Weights of a small mixture-of-experts language model, trained from scratch on English Wikipedia.
Size: 12 layers, width 192, vocabulary 8192.
Below are experts of layer 5 (counted from 0) of a mixture-of-experts language model. Rows are named router (the router's row for the expert), down (a neuron's output weights, with its number) and show model dimensions 128-191. Each number is 500 + 50 x the weight over its row's rms, rounded and kept within 0 to 999. Numbers have three digits each.
After each expert's rows: "comes before" lists some tokens at least twice as common just after its tokens as in all text. This comes from a sample of Wikipedia text that the model never trained on. Tokens count by the router's weight.

# expert 63
router:490412450508543458546529452474543507460542461540443558485593435541486556481441485486471503471549517549507442579472471480477511535477463503500481478462506424553527508590496488468487448488512455
down0:579463502547478464594499527441492498477487462453578546496441421426361557452480431457516441571453583463494477549552558525513658462473476572405521544524527575433548529424597507541552597482458505
down1:482568516450520524420444478536534487517473543522562520563473563614491513521351503589490467445453623544513448450516504421536491512506469413539523414463453550433551472454477479554597565513590410
down2:447443594535448474483414501468469489544419518423407496473501450522505500461530458538523506458534520488545532502573552505506482495553440545530592478424519505547570495621570548557543488486574475
down3:468574467562459543559521441485544531464536625531445500481536475543466501459577506544552561490550484518418488512536453487414523497606580502522567534442506485419522582420528540499511463457475511
comes before: " |", "\n", " (", " is", " and", " was"

# expert 42
router:510522448463598570382559481454450542477524508550528549476503488528504426497435520489507520515435474518473457577404421515470538504442483457486479519482590486513436459521455454486429459605452426
down0:560537475455525481408609579531511557499454490508506467481505382467485495620559580486513516358444510560463440542536456470639497534489455569547559544489547445503568501445539514533525422545473601
down1:535519570529459496472434426425499484645545532528470489480553574556547446485570511526488542425614413542477488528432555502494500588506481397456481510450513501562523516512545590515473509535464490
down2:519446470404473453413498530579438552490511420458497487577465557524485558574454490438545481412543505481460413476411528542523516517487570402645478541513473472492470478585549435555427529512546455
down3:418537586614512540484455471531509474498561450550550534470404496447352422494561554530431520504489535484489439537499485496528537441435438537546553540439539466534525517503484468442493427542526494
comes before: " the", " a", " he", " an", " his", " it"

# expert 58
router:512506536407521539515454493500488474388530481522471432577484477589518562492514509510481489487543499530503547581523521528424480535524453407592541465368496469583510498494548502414510513502571551
down0:552516479430427511445515419448550488637459523463450526483541555460513544512546550384488498567500421494528536585486519468459431599453364497497424436418558484444490518482499500462480492478533488
down1:472440562463471540508558522524514524421523418519550579444480459564570517464548525509481499515453415523418486623509486488546442502497510442553567512550446453505536494454532493534416493558500446
down2:567492552509483505514568478487518557442471492598518508501538480495572516458439418546494405548422541492492611596438513460450440487434513501466525525424516366518467506469440570517430599486445558
down3:497530538449556486517548525483601476444435504555592404519545458432530499431548455452509587500574544543503484454492499536489551503406468527529447474536502431485509489475416487425472489511515505
comes before: " the", " a", " be", " his", " their", " its"

# expert 35
router:455379452428511569508535474406528514507496526466450551445464479586497493530500542416432492553480427516486456589486514517476506555434411480532461501456425483491455476483560518479513454501443534
down0:476548411459530520504538441455405522505551491441489565576464495505446458488529494561547477579523564473429445496510462501521501443533548509496562507405495503479439621479460562607512516510569455
down1:400549610485418511511574549518464562487476546501481482556426458423478432531461488487448497509465556474454505500502526478534492519583635561519535525485466465475522533555499482473533479565514436
down2:496460489470468547466526397524570510475519410452455539438512515456499427471497365543523407465503562581538525520517466440477529553463497576515503404529541484561478496463469502458458475484506496
down3:486513452560443603592473524436531545505566470496450506548566473515453495507472481544519495522533525449560573499496429428459427524454556469541553463589542585485543471502466512519516534518477502
comes before: " |", ".", ",", "–", "th", ";"

# expert 31
router:508499467413479507380454503434636529483500558546504538562542440487479519574496494494473458540429435472486459493499442553501422511478382444464477464446435479472405532557461465528539481504482412
down0:446561543515505465532532544542441554521521562490496503523466428462585533447486479465506519563541470567495435512558481420544415507517548460466554480460561488447447489463473554481497453426534541
down1:498502481465461459495496525473504493480501460522550558469555531546527459493572407427509459508511561487516410503471462508546538475417454500481503422422478484514414471449546483524505543470416485
down2:514496532522542537480470428394466563491466447565544564555522464468522460451535499455564450500497455492515524418508521539518460416459450542497469478507368548541433577564537469507491500493553474
down3:524503608463485500504453485417524476548540492451430483514565513496491442533457408484485531576398446493479447550543456401511431533399504554423480456559495479547452516604491420484454522482465441
comes before: " and", " which", " but", " the", "000", " he"

# expert 49
router:524396537518539495497541467502486428552429402523472515489549521523532515471493462516507523403543511564432463507545521483413505629503527537509594445541445576523536440552601415380480431487563504
down0:399496467544576579537460449416447509451518400475437482483435412456405445460501523575486552554475560505399497562451530474522517487458501539512487557508490461460515456482491409484419497512441583
down1:589529482491591508431616531448560484483527575484484486497492592527465481484517423505483408503472515521493441508573510520493562419512482542382384589411520625414571430524460523503546520501470498
down2:507441559641573547550538456466532562470535518455507468562463420470460472515497532489507425564503607441428528456550470507577587518543493524481546535454519580546439520513548398419573449568510474
down3:535461464466501494412593520458584509519535526476456529456465533406475499598543541519536506521473433590475491437476354431522422493581612454473369452572450558515476421620480470465555532446473444
comes before: "\n", " ", " 0", " 1", " —", " 2"

# expert 12
router:468442463505504549460588484508505417558414474473410506557517565578590533514452543451437538533402452507415456497468448562496469488428482555454578472565418573515410480546546470468416441484510513
down0:496424564516420511530582467483509410538532558447412446437559500536526536429475375509463497421517493493441556467488469531628526466520485473540577470488504490548507521518442463440550405458477372
down1:492493446386429548489451473527505460459494491579415495552572519517408455538435475493527492549515521506541541609536481558476399430498472460525494535439445483561520438458464415430593501565411485
down2:439465440525531552489508450469538540445482538400542438533428532494516591556490427489411540525516551433534488417438489593385506535424548486506595426427456523494488531566406458565456585568580529
down3:479603530536496420451510504456548632487453532568605513578468503542551452603520540443498448496479444541481568461515513450509502480537531456475461526442597540567563461438497569528528508539545532
comes before: " the", " a", " his", "|", " this", " 18"

# expert 16
router:427548429421454508392530479500488566477533504524492470556497518536448442559539492481483473473472389470489423508315463518488513508514417451520527423417565510512462495520546464404487504582506444
down0:444490530470462416496475444448532524436452468456444482465546431459476573513513588490516509545593572495511463440542474431456473470475465527545504503526487515491467398511461616563420474482572438
down1:505539583485473502518547488626569472506519462599482542523506447505598557561557543507511609475489545442470468501563545530475462453391458440471534534493481436470479425482460481486541608395457463
down2:531485464557433477482438560504459473494510519456571500473611492445483500434472414535523429448503576527495525483543489439521448509495473522450561460499530444526438519472522591470604447471473450
down3:479542534530455491561527493511562473538531488549496499486491453497442574435529394511507492501423535552511523536559407530519407494507498521597481422549441560513542430498456468436436554494489524
comes before: " ", " 1", " \"", " 2", " 3", " 0"

# expert 5
router:466482429471594534451583477429497481430415499577488487490571491503481564548437427405484486492459435498468494515481463399477419534495463558478514488484432516572471433504580533534434451416504422
down0:420486444510492484527460501527506372451504510419508420446482467506484527482550581495423506476438504520457557532483495396581498494420484510536507505461514384483499477588440468411477461458440426
down1:567527451508464551498545468533511521456431481488625548539510531550588518505543435501482535461455577480420432499558600535415518468536546500487484446489467538546478426547455487553529410497500475
down2:561514513507518511517461541530485418543559495538451574494527549587643540459520491483472554486501472449445464523519549517473515449431471460452475490572417408501412510489511521522502430479535539
down3:484552497501479479492552545501473492457489581537397417533483457442599466540415538558400542506400523546450494458485485499508497486522626516485463495455495456530437573379497545559484506571534485
comes before: "\n", " —;", " The", " ", " and", " 0"

# expert 52
router:517519460472474523523533445472500448435422505550371490583563503503495433503528501476473543473496491508507517548534505439529471477445474449462657478521448475544410381571502489496441532561536488
down0:556411539509516442618461485564449469556466467582583508571358419586501511569495466461502483496548550567523482496445444528526529479557463524446578499492436485478435457452515513593535546433557504
down1:432578549461497653457481449490530441461430539439572506465516440515571521542493478489485468510543468609508414468559465406490463472574407577536502524476606562543479526465470478534549506583500489
down2:383512420487546482550442460494521497461486553522505507501477432437352461528489526495429469493479447550388438534497445435447548462525553503584442541554545470467493510514478472460587428453431548
down3:504478416423565621462568497464500471484445517535485523594587402610539436541449452489501479535509519504569514502458598536533406550454559416594456446474509476556486463563589434439396486414477500
comes before: ",", "–", " |", ")", ".", "\n"

# expert 9
router:458433417481513515494605465374516449534531501501408491538551522597493539526477561428457544520436490478503411467443484552487426579427490516492482466522406588500490506528565482355540444541455477
down0:478558378502503522523523454387546557430580457567521494513468546500511497493516464545475534442461506456579513490498545527456560449501491559573511520510521552411522526526530472466481591584569511
down1:528489445409505511565471481462583549520428519540637534525593480519485441466567432534532426519542451477532520530479575455406496456562547475513541597508519458557500447493556507524529463487585585
down2:548472447445498481572528494531551462482446460446496527516491447441571498497488523453473500452549560549458413605479439588494538683475506596547520484514536537528472480440530458512538496416475478
down3:490544444515493631556630548435587616425553489542490525493565511459556442481475449526515587571480335562484500536480538545501473559484512535540473446541462525443480430552462514435471472483431513
comes before: " |", "–", ".", ",", ";", ":"

# expert 20
router:446443493450534498468518439459594587579553465518470471531573466571518503466397554519483476449529449463445526504419528492404408513465537466507522449496518597493422445609543473473597409498548475
down0:484461471465536450448507554547525554525538558508437439507421575526461512512467487544485479499539566490475559541533451451480578498542519441512436438469451631511583504490507479503499503417542486
down1:496492535537513452447505482505468589407594578536429520518529485518484542488572531506449455387535537503434456455560494512380516478512492571479507537488539503487470475569510498471539506493556435
down2:556494567505478481442563472486489558530539474517504499443521529536501484517547522453590580491478378523569461608545501464531454434533520379470520507531417497485584561583423495451503448470517505
down3:402490488533509509537449574558579561510517587473510460433525615521417553429492578439540538516459522490463617456557479489418557521481517442525500469502354491461528456424515510433400509519485403
comes before: ",", " (", " States", "'s", " and", "\""

# expert 45
router:407524464556570600490500469414525500496469416480438466500565449505521453465499460555485507543436492439419527616319532548518530556410527509618497539463503460516493485519637466440427443522524522
down0:560487423520405509466607451441493505487507466518461538545480536420548486619490461474507508516489528467475481482517492484505520479564409535417523467457594509508566453576479481430428542568469480
down1:512494526519533504593583518504535556508464443386528493438422504535466463470452512483497501520518429509548525428422558459537456511498543463479485473519637496501538670457458485514497535523393463
down2:454470503541498429511559477473450427646432551498482592454560473566388533464523489536442466480573449487493470428554478452521543425562430537563490442526446460491530509476432501498516511446477447
down3:482453526517512485447509562477557507466452532553464437424499560512468503556588430460512559478539482437513504477458471512422441443592457464453440482519458517452426572500497440488588594499499389
comes before: "1", "0", " |", "2", "3", "4"

# expert 28
router:518522386520542481505521487519491502534529522535518555519470531486522485549564431525510454438563427545459511580499530508546496531493420527571578536520515481584543482508522513477529520482491527
down0:482455509410464535473435431467525527443463458529343389443542416568518595529482522462428543515543550490443572599447500516442470557548500581371479512570511494485465429536596515554517538545401494
down1:465465399520434434517477501479420539515507572585451468532519523618466533559401425483445515506531516491592483494508450543463476468472486497394494502458399530535486575555461598477503558553531457
down2:478442475465487433444550481431426581522531521538470515471453510591571461516489475559539547536549522477439546494465560434528520463455622484546487509578553464637555459501501364522441594534488536
down3:454566459538539507466538439562648455520484542492472536437483485546500516506498498563480603517516428516427520468489485479564583433415529440557434511505434524471421539504467510519546497412471512
comes before: "\n", " The", " He", " In", " It", " This"

# expert 24
router:512461503530494477478548478507579479518437546550337582536538580509478473550413407399437534436527517543504415510532502512406500504514501457453530461495480554536465460574549459497566468520484446
down0:431441460449563567510534437532555492372547537474511492526513470474427461523581556482560465479511461492448513516515549497477478525469548512564483519530497454576504487421462520532435523475438489
down1:465546516485592505585438437493584550490540532420543427360407450427556440512585592487459487448503476464397497463400462506501443452558547482567488487475478499568469500407431558529475465510510424
down2:536502476456510486502487457506538499637544521480431522457375476500446513432438529515544601485452507525465503516586505434502529507560609420492468499513484521487483499507540551510544551458420489
down3:532539493432460476474566463524432537549564556455622507427435421528481417576548576479446546595566414504526504519477481480474512612409520539539544422530538436505474590565451517498522463462488496
comes before: ",", " |", ".", " (", " and", "'s"

# expert 61
router:438458505538580498478546452469508464470497465560457471494532569524555638569483438556496446424516474556524478480543549481507377524480359423507596490421547588454519456534497467448564449551484462
down0:533448476511505474520500492466519527470468523487523590446539479506455497458504461464529449500519532413428429480545460621545498417485561444548491472481421519546438552534491606525544582474575520
down1:499624417577455553569585575528579524483414557573473525547521544429529395431507542443539473480476558485583504505427499494503495504500554435550426611466483466514565494599481568479480461525447501
down2:442425500493545529518542578483428580509558509497509409570504453481422487486489450464502506458409399466535513496592466584528377471422400476481432561443468476467477477510479500469486446533547454
down3:502509472521467485472601308537594537501488528538518493576452493527481575462483500531493497491509391554438540604468479468525509425439589454494478559466521543426395419490477562499491489507506522
comes before: "==", "-", "The", "===", "In", "="

# expert 34
router:470519469563500448502535466416460527531475500503509457535523444512565581451513483441504531491547456471496523579491377493400555498412492561618573491533548534486439507540469514514562444470645487
down0:587465557445611468559469472478408453552533467453510573439541535519510539443494454510503464464546546603449438482459521511545419477452539466517459470514470428559479546541551678474562526522539552
down1:499588502430549520469461428562461540447568389540531479398461495506526419426393581451525510519458438477475483476522454594557440412453445427458468544482601528426532615478564547489539533467513422
down2:425460459519543468520542554456546512428460568384452515502490440412563487575478449527582523564425521440520507636484388554505535498524464450497492431506512524438465486522481454484524479546498523
down3:460429449595501534593522442541536530492458454398493435411528458565481556489454530502592597560442588463504566516480505472594505470445538548490521442477502476514515546423461519498637579476481490
comes before: " |", "%", ".", ";", ")", "–"